From a checkpoint of a small mixture-of-experts model trained on Wikipedia: width 160.
Below are experts of layer 5 (counted from 0) of a mixture-of-experts language model. Rows are named router (the router's row for the expert), gate (a neuron's input weights, with its number), up (a neuron's input weights, with its number) and show model dimensions 0-159. Each number is 500 + 40 x the weight over its row's rms, rounded and kept within 0 to 999. Numbers have three digits each.
Before each expert's rows: a language model's description of what the expert responds to. This comes from a sample of Wikipedia text that the model never trained on.

# expert 43
Description: Final pieces of surnames and place names in tables and lists, such as McKee, Bowie, Road, Green, High, United, bourne.
router:427441461469481528437486510461463460555513440565498448544472517530513517543461507517437575520512525495419545540541493515548465499415516573507455481465432507515446468530499537491457542444442532459467514471496546495510514483482493519503544503499515487518536391519473590560464485550463481493567506500550540547468446530520463475478529558521485581511517507485537496522499489539517497486535430496474545531562440454481507496516581506441494566478530488445496424467500559445378541466467497
gate0:524489488610505570519480565471491541486540525461491474539481480579483557396500488534531515447554433476474477471530505510446480465508505540534522453513518435486512468555507551560449486480520427521463478474564475506525441435535464504435460466519474469457520522554506496551536542489465573489518516416494521411562466509485498472596485537482491497508517438480496479542493500452476450531487541483509529524531549494434533476524521542518514443430412497536426456566465536506466475478517405
up0:558420439469495503435483389524480441521494468501503495503456525526527488529456504529555477452528458506554493477413504475608572460536512506457446454510485455507468592503523530485521523574446493497566422489502469608527568524502483537533518522506575530513458511452432517523503479481483500411531458573551540460564455499526481472415525489505497523407464474504427467522478456508475482510507450556520462501517475498527546484497484486449528471465508541464474524493462518467544511505484564
gate1:455483600502473490449572542491452448509556520461459459513487473387465497544477408490494533472488510551515496562507516465556534522491531505509490464538515451545454486517458576443415546497523438479487521515529487476509558488481505437479580484519493511465499489570510562576555513436501549489541612500471514535483452485577458539486526512479452490569499531483515451496464488533449484548608501508503554482482498473517454503504497478458448480527503446507569498437547547532511468551436517
up1:412458533511472463401555548400466482450549498475437471518516576444474487544560532498538542480521478529497499491510485481508518489470538482422539533412501484473514520436487480484473501503527486516522454497489430512534524488553496507446526465556462525495509536516478490505540521427474501552510469436475588455521493528509456545491508586508525513521584469447596435517467500504529515531524522554525476528551553457515461475493468396545573483541457461467546423437497566517468504538541519
gate2:529453526482504481484504449501452532557565451513420492498487499533470455482526585560472454498534408513525536478473470455550469557437482563538525593491502531530508480484515533464507544483533552428530436444556459548523560434504520439502464501443450494511536507488545475567549529505531453467448445497545550489516491531454480511501476544483513473541484522498395523496453490531477419486526485470504537533539516533405585507489465508544426461517587508506475452479535535471503507412536470
up2:521467410519487424585498462474517576472491491572536519522469496509478548509519477425511532487506499409507449466455512520518549475456565522478486443469490505497537520507501492509484495500468493504416521556424501477449468527460453548463566447501482527448504517599515570449442491481526491555491571511564494503448584546470541541517490477583548536483498465449492509465535539507603511492473508547450523449447524532524417428496528555461481529503511543458497580534505474495512517556486547
gate3:474559497513529559539461496486454506523542441528535424533424510473500498468528535498502498468490464461510537517469548557510538488457516554471534480453468578486479489576523575508461480561544471525522510479556487478481538515522539510561460536463538473522540501475483562450520606502393615514575496504490527464507554521499461553455601568493399471454466519482494475606515527488532544509509459483551533510480508522471501557569498449439513477526560513501551513529524509436502507506514466
up3:558476465521496400461556474547554470505469530533439508512546453525528462521472452482527505449541518540468474479512435465515463516514507431513495475484586426461481562429458435464503532527509541513470504528465530514533408482439532494502437430553488528496527453505554452556535440462571468553436461509468504537507443457511490482553501458530581523442521480510491553407455472516478491479529557521453491450516465498430506424474478572587508532499499512515469558546475448465470493484478511
gate4:517506472490514464475530505420509467536511469473480513497490411462446526517560461530486510521408522477422506590500552530520505489506469486481513514508529548525451480520497524482500452496493480489562493560518507532513580435468532513564443533478548530511541547414487543510584485554454534529507535470467456444406408510445499552512467551484499535431492433487484533531457478549462466446497459466458585521477507449497561460580524498513425498499486433507454503497549487504430546560490575
up4:506500487448483432446552519486466496548544478439522458482450506475452502543525504521530559505488584500511504547512487536512531481426508467506474490482543429563443494531516541522476478480466457452532536482497554495532519402474528514530433480485553509532556507498440533520567490564444494477497529475489528497477443534418508464546509592445441501446492459481488472533484440528525477483556485419460556539525514514445519419540539480572497519493467488418470498486552503463399565533594563
gate5:487554462492539471497508524466454465468424550512490482530523488522525448562537523488524545519559516516523513406509520524458493425460497544532508526465447493464574419473417534474499542537407454397529491482504413500409531475545459513473457471484457519492492460502487515520583515482487466512529513442513502542537461408518585480506501475484523580484506509505471436481502452543524487496437469479499466512504466544552460487486469390467599457520500494575474555498504503563504459511462496
up5:484464586571502498482531410557563498542530468492477513461521536517472559470489542529458386506517456553533431527501516489492519551502492545474505581518504481482482506547487435573525519421521461638523541531479471498560478580460532503568533509477474490512544493512531473438546481554478566520444454539503540506588568518521490519518491520459526481482436495534538522546483573518497542484477493476527511520517513429435492484498458550545505469418452492518538524483486525451470489439552520
gate6:518565539480480497483555517504546471498552534557535532511462546492470497535486503553506479532431534549493490538501499448524522501468456551485452403489511569487513485474536469512522469417444526488479521601450503559494505498555527523431538561478574506472543514468482565485534446568434538408535463478581512595510460529543549465511550478498492480575568499543503481566442536474525490408464542544537466531587463525464470547510457529483475525503535527490481516517582479526509532525501529
up6:487468496509507520568463503444463586504415536456497488541568454509463541492512495424493552443566491458509481495460520558455497525499539486536501487563474439480508513471536557450523497545555480508563470452535503422474475495441532534514521422521407473544484505525524471480450520468558455584492504550416474427463536481473414507486534496488568469490433518453547502409548515536501508573490454422495522534426581496554494492497515520488529460484506458525460558507476472521472466471528482
gate7:477486446522502447469512459520468521441528440498577474515398562503455522485468491424586555478536507488565439528468511520535497505540514466463483521465492561493386469503512469507587485480490474482386529483544426511485541492467479448515476532523459476525519461480445554548559522474509505487491538510491524557478463420497519518499457442415537559479514540542548464560534414419515505497454467477508445522491493548508477501531572527483450505492467459441501457528459545486514458516541559
up7:512510474477436442456547499419494538483524515469563464485522624521421486474506531426522533461509485437564468495479513546503468523570532536459482528510457582499441419462520465494610535432517431452465497532524499574478511493470488483544492522528476490571537448521476559519531499521506520461500518542494547498466460485515541511458424478452495531519497463507571529568522437433557535510448485440523451491499497441530497432514566509495436464492456470469495491482427535472533499519540546
gate8:464529507554487544554507492393554504576480484546483464534484476533517583537481400498443572516532519468491544523466511520495499465494491520421586497558478515563466492548431494479474433512465505395491483492494431496512534464536481442439523503462490507531483482548544507522479553516487518545495499496462525447501499573490500478529458538481424476543561442520499539483453587508556473488552459526500481507600535485513494538460540560504410496525572494530445446486445524449440499476506493
up8:558518493526540496454450579512485525481487513487446510506537454491506458453509532462516521513497450438486512495508513485457545477562560548495399422494517515451502552457477453548491533612533557540489514451537543462540439562452405467496505507498554422491485511504540515525534443587461559431431536434536507488515471532455525593522498471545499506504495476530448533496580480560507553514509531478479445524577435494521479520492465470495573487457507463547469508487521488456514485503419549
gate9:467442502523477469438463426529455485503528549567481437429510557462518598449495512497486500409599541465503517522501562499497520525545526511530515441544540535452452534565477482378469538458467445482543487493492498529473464515480569552487485458492438527515502400491511537485480513536540430484559476541496424519495453454550544448502486433489452444507529491516373505517493518494527514496474526465512496541468498481469478501514509502514473547476569513527486457483528499444436508480572539
up9:430467492492482467518465476512544511452533552513505477492508467436505538497523497522492572520585514464516503513563541488559566569478487516483473422502513446507431521503511472452541599538521401465553519548515512544408548515476475489525509467568474531510479499479578419484553463517508503512507489456509422495432437434590462465504516481476462470489536472501409461482546470531528533461510478419492497516522574444522481429509502477526484566505541519544446475479475473500499588454542466
gate10:430524490500470516434522487482540419493491463551483447599534528414481502496486441461491487559567470549503478558447515489542462500437454515517539420453524601431457536550462505548517490467479422495455414521486460459496517448527547545477493523554500487483522528464414495457569516482474570514541504492460458536448572476477482491507563515528447448521522497434494500451511516497485579527603505469538515545485479552466517567506506497494465513528513499435472490463480474521472459488560482
up10:505514451492560558443423522472527531495535588523552590469491480490444453527469511502492538454508505440468486397523481523479444541588558522524472545562505484461480541462485460513607536473478538542495520553502497506447478468560493522494506503419445569550560489587480485501505462528496442496452529558523524438560449539477495539538409486517534506540533453467514460553503438460530431453491486506507482505496459477510539518508455538475488464477481462554475457574544489552532519446480483
gate11:413562516494469520480467445447456532533506504503535546481535514568470511476573417449473596519553467579533493463435451510504517503474487425440458532482492497498474540508453504504562486552517539530527529555486516488486435439485491547431516457529475486497487531459550440485403483486522450398428515448465454474570404516567520544483571538548483498502476489437488431552456484465550527491498499483536519484408522540511495551560478489508483469504472524500445460502515525513491539501492503
up11:545534487469488504482425429525494565470574416455541508529499540514513474470505450486467508449488544490524548410532437525502469614461504544441441576462515498514557548443475525516531475519491513482528567534464509490516542536548476531422482491466501491552491455502441522504425477512519472465549493474457493540479471490532532494513518549499524580508588534440510370553507509478524528502551494499479508442466462517511523546572410514476501488553530548514463468544563543479487503422512504
gate12:416517486455568466588540482521508488503480486559549502521502463465487568471507474450505468477477470560479519559490489458519511495507528498567502499518475411495573513587480468515545505531568534522472437563521511519524468476473551483495471530512469526439445473555529531492563450497473487622492524405371495502482469551592509515468565503490523455526518490491529481482441529441464439502548527447551492519459480535458544511525546480516473472450536521525533432488451420458501516505465526
up12:549515468459458463510504524548499511435512511461514509461474599494497489481408512513483485500450481438494472500540439480474444548470540576481512429520565506454484497492403448542471492506591454515495591561540451451512496539474456483536496526478505478485532453461501512504539521425513506490529494506563542523471541509466464563551478501557519503565539553547553522500519519498477532547494524501525553458564489520453405429468463495582533487572541590544484509560516430458489546480543514
gate13:444498460454599535572561459481482493466497510511507472474481475481485501478477602476420534541546571533473483541507466494452543511487477563477545494480502522456457502533504446548482500478527488525449435559519443479477471524406530526516543490549425511551493503437481464556470509553519477495481447539538507548481402490548523460482492473551491489486506441542479495442506556498440456454519511468458468457428509487446410451463548556468491447477489608503491460468507494512463445482581458
up13:540499442534567494565549547506477485461492483503498517598453570491529442478443535450475482476517515526472477503503524494556512527479493530531513545441555580495474477543529455560554480447459544558485474510505444495531515506428500580493485448490586502476512498450436465570519479525504512637499465536524487507494440508504497495523551482564525501489421483532479492434494528478459426497483531476467486509510500458467474542527468480409536529491449590491578476463604506567494488541529517
gate14:482562546524453518486507567519516457498559498520490484445452502490537548491514527426528504477476557495466562549484499496532467446489516462474475513522538462547531494509593507468516513420500472489602490467470500553491557566529439448469549524492522613489469487456495578559598509451464472468496536524539507440496472494554470385517537539495451425469521521489466407497485444516494515408512486509448526531500496507520460449498561481447575474522534515493467504521507531532450542447545540
up14:537494466524524510495557499520475556490446523494484488531576448465437457537448470534423431536465460520535415464532516517475516555509497571499522480468499509425470530460465526503484488551491504529416516515539516471512486447467518548494458510505529391461563524494481405423441491543542496521511521484433464541509544481490515593535441488516565590565492487528527586484532529483500503521511513504508471445526523450510578561487472509524493541477451492463542485490513454506540465564378493
gate15:454553503473519485471428439508482520460488513527493504485475514497548486580523587430520443469522497546455458522464415492536519466530489548491545495460519534537532524502456529522515492445503443493430477476504509520507500508536452449449480478569446549466513488493477586578546529496485478604539512478503532495460538589493482480500471449522434527581495527498513521468463407478493512476593517478544529539493528521556452470524497546501525435478507560495612551410493485477494532487543591
up15:464503519482486455439539421487489442420497562477488512525537537483513513559437551511524552509488499542452465500447450529523551501536499580518510481440487530524467518498494424488492460499532490492510444516516557494471511538438523407458483447548473496507520512496484523578477552524476489536496470453502556540472496509501542415503503423584447533559514547490532506517477487495468454484520529498552472474552581516549476467518449534557509544467500552461615480450505506540445563536574619
gate16:428445492506518477487507525515531518501489499569478514532532561483554474511501488589521492472578484479444482473503575570505529477504495526480450449531428482415396482537464539501536438562537456540422522479543415492585484484496522509528479513440509509508554431588481479467564589468535428549535509501516497466519464471554493522538526474564503466488546495476477472571493512515515473501442496477546425487532452475465539557543522413511482491489531494522481461498536511501436504468436569
up16:471516535618453431468456486517466466487488452533457493471534563443571547497565516569551483503530532477482508537557550472531511453415494508511464369535461498483429449469460503547528509522510478443485520490615447511531506509479455457456460550505567502534552474485464507522588524433551460493503499480551515431496459533516495502492586529567480458506511531438481525482471471503500491534472450530486495443524506498503467495507487461546504472586544523506439447490542507548497532512474564
gate17:501559524538537439518485540454427382497436502550486511493471510552482530499468492559557533600608507496545500514469493500482500502421551457524609494524461511474509522521549514485502542483544520582470538525441471551499529491531562473514547529432504486507520408409445557515531492520543466543520551510488510383553518530494491532493503471472457567508497493550497512541431523505507468501475505501491467488532490519502507540539506499560463497433516521537531471507459483598439491485440505
up17:488503512521521485495494499477415431503455453519517532442563510510468512478487479518532531570533521452581574506490475469508456530439548491515589423494494566461448494516536509491553536458593515558511476540453500561542508518526611474479509549405474462481480466440469636521519512543538451496500534505489525388555502489531495460445509498499436523450505512538530478530443546519518441552504485549426519502509503485458478509513444487538461523455529492483487493544503551534465469538453486
gate18:436467465516499504501532569459492550480556479444521540510472547434484473497524563556425514492522543490509496504486491515473484608521502500500498536466518525440508451547538483428473484431520484495494472524496508536485568507517535465425459510464482489571499472467400455533561498543533480479456514542447469553460473430560582487552538554517563468526484485493496519534518567508497508482489485496503459522461542462502427490502595570436551529477519475421502345486522513510528474514454468
up18:542527417488548468575547474477497442448458566516516481483474448544491552518515456478533516508439481437447534488510447459521534433455563479469526567536545521488467512469521467581462480591477466506466486444547577508386445463461439534522567440521520570497559449435545482490444480523544481579573515532549527469521557496522492518489496535513486445471540504446442465492477450482505535510532518513476555546476554471571493476471475453534527475548480475536515490499475527552512467481459516
gate19:477464510503542463501503537406567474474502440470483480508538545506517536579523507455500498496567482499517520534499503475477527515491551399470544478476507498482454519545521507541443499442574434469515501558511534393518591538470474476456480507460515555456436431538512478497544518469494486450530583570529490469436523556528546544491472524502447513524476546482483419522486501567480558547539572499577464498517526560525471471498556452445497503496534456443545554509550481453440495424552484
up19:488453582472581514505450521490499517504476476520532500574474519505500470543501501471464467477527449519540451564460510457485568560502477486489531517543458490537461477447528485484456502491514513494489440564461506418464533465410497469568480552483483515444481418560596527546557511520464574474522460527497500463488540556525533519446479462490418446514522557427443406478444496510474518474477540496509421546499519477466452517530512465424459487524539478530529431528494466467504493395519422
gate20:499455465503538542542458533516518473477560508530443435475520470516442497486525564476442530520578510464508537511435482558527462513476595502545458544455516493527534541555516467499442461529501536452540489528487485532494527476436456532475530558540638480420495449485516488556528482485510545534553455466463555473486511491526418579459501480542483482557545479577490515494499488495572558446483490512539484551543472420444492460528481489587499467532517508506514450550507443405460491530455507
up20:479512551475467481561505500512500495591510439512540525502443488477503506435537541499518498469446509501554481439565448522518466486534433478554519498585519496512510542498546426588487506476446492447562533471559574524556461562503527559527584470476465520510508540495540510483549444515547449514464548489512463487506459544532468456517499465565471498481462487562504426492475580444565460547497456491496509439487572434408468497405538531478459527514488509474535539581541495532497540486496551
gate21:488523483465518449567490481475489446522549502489498443498515586466494494474525510510538518460539494503486558514460460481532569451464520442491532534495500490529529513504467541550480512493522517500404436537505553495422500477522462458453506524561510569487507401539538519535545461519451498566545447488405568569488423462540495400489467518518504454471538433503515478496509503559448475466499557449518504553476470590477615520532583482484488467523513558458535419474444496467470506502475484
up21:449466567430483433513413460485476465482538516490439436485561512518441500528520481505464474455565444446490593528485537524510506480484525561495496408486491418525552479508482459514472601508533493447461484476457570477461514488530571488485477510490493562520508465438462514470480445582465499430531521477488444537431425508551530527512529529505465497502474492455515388490500490518487494481531489522510561497432500532489526489505556495521484471542576546529640519509535500462485513466496482
gate22:505489541453501501520481494566520467595488493482565514524517456519474584535547491497547544486498435475524512511472504538479515502512428535523533499514455488595568496473505460559547509592504522544503465475575522481507513564628493525523536402520509480466464486504526517502504461568459512439499491455453519522496568486515475546532565530454495503491463469500559524496451576452446534566482456540441490464523536526494508427407548452538454420493528497446484489524473559456464512486451543
up22:518499497554473534473500507514472525424479466511421532458465457492551518428442556487564442526426476541412435465541517507521526517482596483484522504476516545457502455524491503503461455431476446478500476487429446556549500452410509523533514537498492469596537542514468470488561510448620484493430553549533538496522538542479484447565494495534562477478522472529481495478581478533487457515500535496513512481480542467504484545556530496401567522532410493544500468501522499530482537511507467
gate23:494489494481496546524498536521518472576496466502486483511523571461527456520532539514566533521557568451489515473412525502515430487547474541487526538437511480534497507511517552523493508505487536485462538511495393448485521497513564389461473530498535540469549497419478537510579501463453473467449459538495522517517476413546488505464460461504475494484494464530504489576493552562489511542521591499365466497510398542496518484573480521492540522450538465435454445465456543508483417477480521
up23:533507475509476434505501521566499572438494526476526482447454426460529503445518487488507532532498499508456505470519533504497530526624473540499506511576440505475559508477485509511404482542537454504578463423486454510583495591482499484509501495436469457437599522441477472504543545493547441482563449492459428503474549438531539558536484447482541488484530466549453533475497478504555496534523523500495465505540507485423507517437482517491478511455491577568474524543553459508526532510475405
gate24:502506531468477510524552453498474498499541489473494546476585568452469477498446534492453533488493550524505505458458523528522514570462533470470505590501555486531553471582418564376480546522463450529487424481494499526536547529457405506469469533535454512487485369540518543456508501529532427532547488520512489549533550518505559497502544502437473468431533554449549503525485492531455462519500512441486496544457535472545516471556418503515521560482508440487498479514417502493491516558501541
up24:459558501522485517530519511498497468501566468448493554493493498430566501541488501487495505449534511528527412524507495582453507525402517513481560471481473477524512491545511518496510458562479528497461420416507492525438528540593436486459446456514519435516499558555513575530541513524531486566509527509519528514511571575476568550528510448421532541520493500452544506509505479501575545508494504484469513466557574464546466510457467540574516563551509510423501561518442467501501498540604460
gate25:511464501495547568534446502476473548532525521459531514555490545552498477558489488488459507495517414468547532470490423532503554526499557426543551455570478548561504558487534500446520558508506443510530487513570537510495534503410466512483491515468498501512437409552485493580498461519437500495519567474476553485498529517540567481537418502510520543444492514497484471518519555437461500474500488469467537528522454546382508431555541517459474471553520570481473551574455453436540464552480492
up25:438474491468515603492528435444476502502568519480494516492488482587442481441516485561478457518571474490469498561498453515539457493519467467493497495496514512520491566451529556497442517502521508564515515517465464467514515485480428524429513550594584529489566545569566439515439559493475477486452537489483555497486575476527518600463477467525528485506503510444471468554462512478458423515501413495524490509453424491445550578544532527503509492531477562457517548551498503447485561521466497
gate26:527603523565552479509485476538546468559505521519454531481462505514527471508515516448441454502505419540494426509498514498468467429439567497511425504435515486453529532498555521493437458517486533532612469526489526547467473478516500479483552501486493421494531514472526457515484540482461443515428563510464519486557490519503526501564467538451538541501490427547464496560465457412460506402526455493470537544558505475552508603541466443476540475450491525484457529492508478465481461503451581
up26:486503532593552434561502474491467555483524511546502478536536460441509505520389509520477499453478527455522552558452486483436478471444527501559441473481518477519555540522482502455486475475482496530429535521450544508505524443491459559486516486459450478498501509497473568529505512460554489520449501473448565530480538555447399496470521477540509529595481540518461513582431494540509480467536465539529567602462531392540551596491510540509535480489470529512492492522525555483436488539477483
gate27:495518487481538431520572538480446488542533484546561514526402618467522469445488479506531522521449510477500517497477397463530529446521555450561527471446557521515517551554518438506430484466511526484498552557539551529550452534570462414532436480434465526531552475535500491482568469481406484520493457520503468508495414451563567524471547462496548568546526489530576513488437469504501435512511453496492462564511494468450488520518486518516479440478503483517492528515535517455536500493511511
up27:532464546487535485563491450489450529484574476466493485460453539497447483554483595479447550467414463506489496563518526489593512420527510524497529545451581476473500515485519480459466547571502469497533530517452522429423479434540452552512529480495467569503506533451502506503472496440513453508472531545459501494497465567516489490531542570506537420517520527473560575514438503491502501524607465601524561494565529446527518530501502451414493506481459477518500512537551544466488519482544519
gate28:502525486517494466457464451443484495479481480565492519500483504563406485542525509508485499540370433476453533499510487483500466506522502596468513408533510510508483465533503402451513446478495469457521517439487477579515518511479451507477550466468537579512504510521447531485488443493545388473511540408465427470503551496468498467596506553524509509530593453498561497530575451516561458473538532489497539470522497443487432447507493490525491440465544491476499471455505472528453457480540497
up28:478487466487514547520478556506456530489575552518434453473441502523491520561558482600465564503537538500481408438539413519421511556563489457527482538547451481503493497543494467499487457471571498532524487509449470449437446414470444504473500470475539564518484557532496514514473574503488584498566435539498519432541527477503554555473502479558490463425487503518484491495524522470548539510477445510438544554487532489476466494501513518543466533491493501489486441567498419473539516568573521
gate29:500492510474550562512444461527528485557526593512459515457531445528492458480545513546605480458501552428496516485524530499530569545495476497470560458558512536497461430537438473550453517437444502524432506524512540562491549463494488513510456528455409455520567504495500478455515507530481579528488577470440494534503498464527505514454505418502543438505570506552403470507513529489503472550531497511489578549532560469517503519460595504556560493555552533458504476489506504435479475465514507
up29:448462428488559492496478430464474430534546496471458575465496523509522476506488502455535470493473527459510560468502506419505573498442441492461495428552496541573487498541492492524501442512482476497485504496542538505515488423521487555516613444524492493476536500537503576500505403421455442507487537458557500488533467488535449518468515458525512448469574544598463447569565521482480507519514546488554482475539542449514500479410583464489532488544567543439481505521498491467455541498520525
gate30:545522556482525509442486492470539534433451465534500460508482559554464583566562409521474460535476513485467499477459454419537521493482471496549472556532544509480528482487471457537462514475447398453525516539524515470444432489502494464447487540459510545498528470510498575514497562538505529414582502581469503520553509495482537442499497493512507501513526454482587483505409510513514474500489526524627568454453509517532448538550492511560473500488455497568555488512472559543524535482511556
up30:490485518480480507486526543481491478479494434530540496562487453519491560558484536503476453544465528467513486458417417437564569463476465472479468398555503518507517436440487476526505495468480511431472542527455462453504562553454457507527493473531532505540489533483472604476488547497503553468517478504513521461559537524470433525447535432442431586600498457483439547578460400543513462451527500533526536459511497484482403472480516533553549531521521508495516498454503506516463538487518527
gate31:429518464505495525542525468536511526482496532534494479492420502499531475494444536525441501596534488498614469466491458476549468437486484468486439490443456543507470542508542483394541522464518431463522490576483450498505484549452520492519509509481532473477489511510525454509539534501501482457540525453448509500391516547476598421508559468528516477412582442492527535517556504468512484525495420487488491562468474492499536464541500524538500526523515456568546541512602517454513510405523537
up31:514523514511448498491461494503428480477430486502477530520553502585436574515543584453543569504530546502455466587463442532508500523551447444474470559566505557499466424526436554469501543533456543464570472440499532531522508469531511525462510552517499495473491544428528538521512441495597485472489508487529523522559521498583487537556460521498542554498461510474499480527483524519508502519387497527484523457447527553463483548494484531494449537473579497439496476457409484538444533532468467
gate32:538512498496521516510542438543569454467449464508457493511476554565510453493521496466450481465475546498505531500515427544553495532533546547527493453558505466489521500438429448457580514534518548459500510432539513522525542551552445549535485453467511445515503463486481436422488398470458525513513501506509491465497431514514588468484458517492460526517521463575572502542417470498483549581558513525535513550553436506529417495522510483450398477472510526481466456491534483456570558472474465
up32:534484497448538456496459394531463458474530504501491591509491462436442564490426474501513475508506431471454497470490556493433490511512488478517456549485497555513548505481506557577515475550459476490443483561500517506504455451558446476494505540534445519472471510487543475578484503498481426530541435490518510540529504507564491499546547490392543529581474542463485465450528493557484450473477459464469434481482545483589537569481421492519597478552500532550453489524530454485475501547533554
gate33:504481455480455468526491487456531536442591450524530467423466517455492533473534514505437553477524501530548472535489523489602542534533525507417536399451453509583478497553514510490485484572523468523527454507454515457474491548606487577521476520453492519499544545458452457504467457500507532524500530514518503488488510533560517500602502492397492536436475462474566562503551477495597471502556493508483523493474493492525555445455452500488530536520440480527555532498479489551465569497549550
up33:483513507517479486474503468551508486514433450430553583592490546510471499548480487546556479463470528512422544546573462497410424462490470525482489576524543516520491531457474458563496494495449542522530465471468440522521445492461485411500502487521520464526435470514533564500539490476518447481493498496501437532477521508497462553515508479563523511578500520491451516504459396491493564448460490590536484419537479543467445559504526462533495502425453525446455540493517461438483497541483416
gate34:439487534477499491495508447516468532533536554541502469601469583464482506541524487537448480535422512470428490530410504546523524492476494469517545478514523465453508517460511504471508480475464556426496424490564468619555499420486518464443552481518491482531536491525546513485515468503493494517487456437479417491504453486510500384473500497518501506512517500552500507501506514506520510519513512518551463508581544488507464597494496575495458410444585510407527437549529468579493465477520475
up34:503477503525487485524483489516481558498553546568462426542441518481474517564545518525476517530514510449479517460447535483575467456515475540411531526494418481472489459480481520478440492480569462432497462503543446534524507386499465529404519510483515482535489557537430526532486508460484447445545461442499456489503518528491466397517441507537514494461473523441481475469533542501516530589441524520511453476579527464466535534463469570498485419436544529497522432516491475565444493542446482
gate35:592537496411435476522468430494500489462509428473525570513539529504504474489486469526534490521461492495578511471465434496486533557527471523528516452539449476437443508566438455460491457496466503514477474508557507544500472507521434449405472512505542498496512390434503432516545462465483482500540454493436427506546569501500506495548418426414495479510464445530438468463504521567534469481514490412450513505556466490475452538486477499549505467513535538512510461541459455569514529480532490
up35:531482409492452472459549468580520526515490511522450596503539528506440561460559482580549515493444488451499479446495494519548496483568458544536535508515514503445579549512518446542428515488549514469494477496459480527486517498528462579461523584459493530470349464507498474438467474413573456434553466465474523462504586469481503534506553486570490529451499552536482490470480478492579527490501512544514518472521454519524546472533461529484502500517474550550509441525543491489516464516478497
gate36:544462518496523566540442488559464479437489516452448464460509564492478472499495540477491489462533447524515483419553452505480484470466575535510467469541498489447531482553518500505487596511548478510570533534506532498514482506447421491575498513505438486486419424464421537569494441513564494415567523545501497519524495642498518568497550497557466575542506514499472557514474551487469458477439495490464538515567468491535465497504465529479471501569521499514552545500522450529486505490445552
up36:510505523424514501560533493528440497487512518487441507465514427472436556475468468436471545540511535497445499540560426509459488463470474497506488476500530457571510455473423542448500540483519486473505489500525418479445486581461515557512434554521412531452501462473538463549537497525476574512496429466548472510520488520489556534470535482557486570422529496507493484548492480536555540576511544541501570523527471530529494450509521562552500489494496553539477531559482444531428496633530478
gate37:535523435500503499526567478496454544428589547481501494449469465537470474470529485480464519501530482526498467528457449491472525489443503603495540561455454545491414539477437521548466497497518507437484535467463465471489485480530550505513434520487532508486580388515455485533570500483531465536490443519439510479514445495530544580465390530476434525492511538556493436567450464568481479483440472480513604459508519494540481429503499522421477472486487469532514508498501527433523460525476477
up37:496496482504578533489481490511510457523417534505436500462500521518465426526410505479505502560510549509566486566511505554505476532532498457484486420483510483504520462535579617455529508502420463497543549490432493546493506469551541520501535512517525459526479538505504571515452571599493507434536530505555495493485603547472493472477541412443512517436511511516545509499456522514536474471510541529468471568499570522470486547508560501574530469515431403468448520465536548514469504472492464
gate38:474521489524513517509521477529429515472532524476497531498532535463512451570514446421513430469448461450409499566487507469512446512540498544495469476489483459530532507525566568516526543514551421500547464491527583445451552488502548501502467569469512512524467501487512591453524547548457480486566475379456498445441447451544444532532496477500499474522475568537486495573478572503489505481554432548522570494498498535522530486577493592420537513464486496465496454472527510451455473496515480
up38:545509498546417477496554528523376419504502514446544526453543501513537491556446510484512537502496597506486450417497522490584555509476492559481491554507488527492563432478508503514526521501468495453527561521522509493476561548541499514588514521457514487488541465507462541433495540534535595498524506495499519550538481433475528471485429486496583555501530547541531501552516471454519539520532546550530506519488497563548505503438491530486530495490478479403537488383494544549510491524580525
gate39:515521508542479565493545514508530396436489486558477477551452556479510519505530437436520490384511490493462523462558511523526433522509512494457499463474473462552426575509430463475511556481471520421542506447478554546465507508519437462473540443440480540554401562451554556527453477460516460486531509484508468549483473511438507529543452498478461466488503497564459461493507579544569519456569516483470535525508515490534454534551519526499504502494579476478463448429465527523448543512527523
up39:520593540549496530454508476456444587473494494525567455481431499552530468597509520468480470519553480541518516544512505570522472502495513480495453465584509539506434548523499478466529561501452537474486577560488479496506470542466483491511530454446530499519631485462536564515542484552581477477454515478449529482471434449451450486563517426456431470534525471488419477538436511520493496514510476439514476548470491518429442508550510489464469558535586510491497542496492527455505464510511514
gate40:478526497490465474492463486499523516528556478512491523469438453488456450525545482467445487529562574541456527536513475469531520509509483539542532499481450497464481514464517504466478542471521458459566447468476467534475526509561530464410646531462505441581515547520513490532455554498511523495491544492480470549493551547539562462473450383467511470475477426545476462433536410495430536481495482434433557494472450547536543496505562521490413547438510503494523549519549514517523551462526517
up40:430501498521507489463482499510523469497463503496490509514533520525556581465526505517548523469407458467579454548438555457501522511455523518453497518525550508493495524522542494490496426555567554485466495548504501643520449515491510498488443496538511559473477475494518499454582469484464496525422440577487442448496433481520511487572521519478507423459454599529493543489525475533499546483507512524541483411513487465454563493526480542520468498461481416526498472536509476570520478575398505
gate41:517491534466532501485489472478431552529507568444520533478507641519429510511447475574517426521533409467520492508497502469466488529409478482495429590605469495486475511462468512461503543465524525448524581503538548505453546510498507458510526525537554502565526457483504494491524554499495527492496492515587508480477509528477519493498478512512447538433512562467502441586418508526568525520440541414548511563527555524517486531556534526483432470507501472488498520435515485494467451462522535
up41:481500511530504518539516534563535472494472448570485438523510465429578518451556508456447522524484586546505508515553473516478513462595519493531604450419490479459504463507495469554523474532478501550506458495441453542516465489493430524509510527472451547495504515493517533492513435546530444491490501496428510488473486456497494436492538462486561458552509424478489551458578441501465501509572448610400493508465461461477500494490457462552529550486432584525492482588526483527538513507510521
gate42:495558502532531546428517506551458497607479575510516476499537496540552483525498438454532495499455454472454425487514424462481506450514599553575504541544528517512469550471443514544559441475573447446498407493431502526513576535482469483509508503534510530517525481432556515540489500464551537477479528515541559537517527501509428506470491512472485563542471466524512510481554530519474449457489509546402492527514513525510424496546529489497533420517442514481533471470430449424483543453514513
up42:630468490544423507555459556465528513503480464494485488502536522415468515507484514449451420466447547534432589520539590494504437461483514507436543512479463492464493542455511547503475473518528519478519511487535552474539504588518441559503546533501484539444465443488467524480453464507504493492502498539551483500423464467458477506508507586424526479449521509501490488578523484543582542526576536592496568484500509558560493553519506475522494531450558512509511537515532557532533463525503532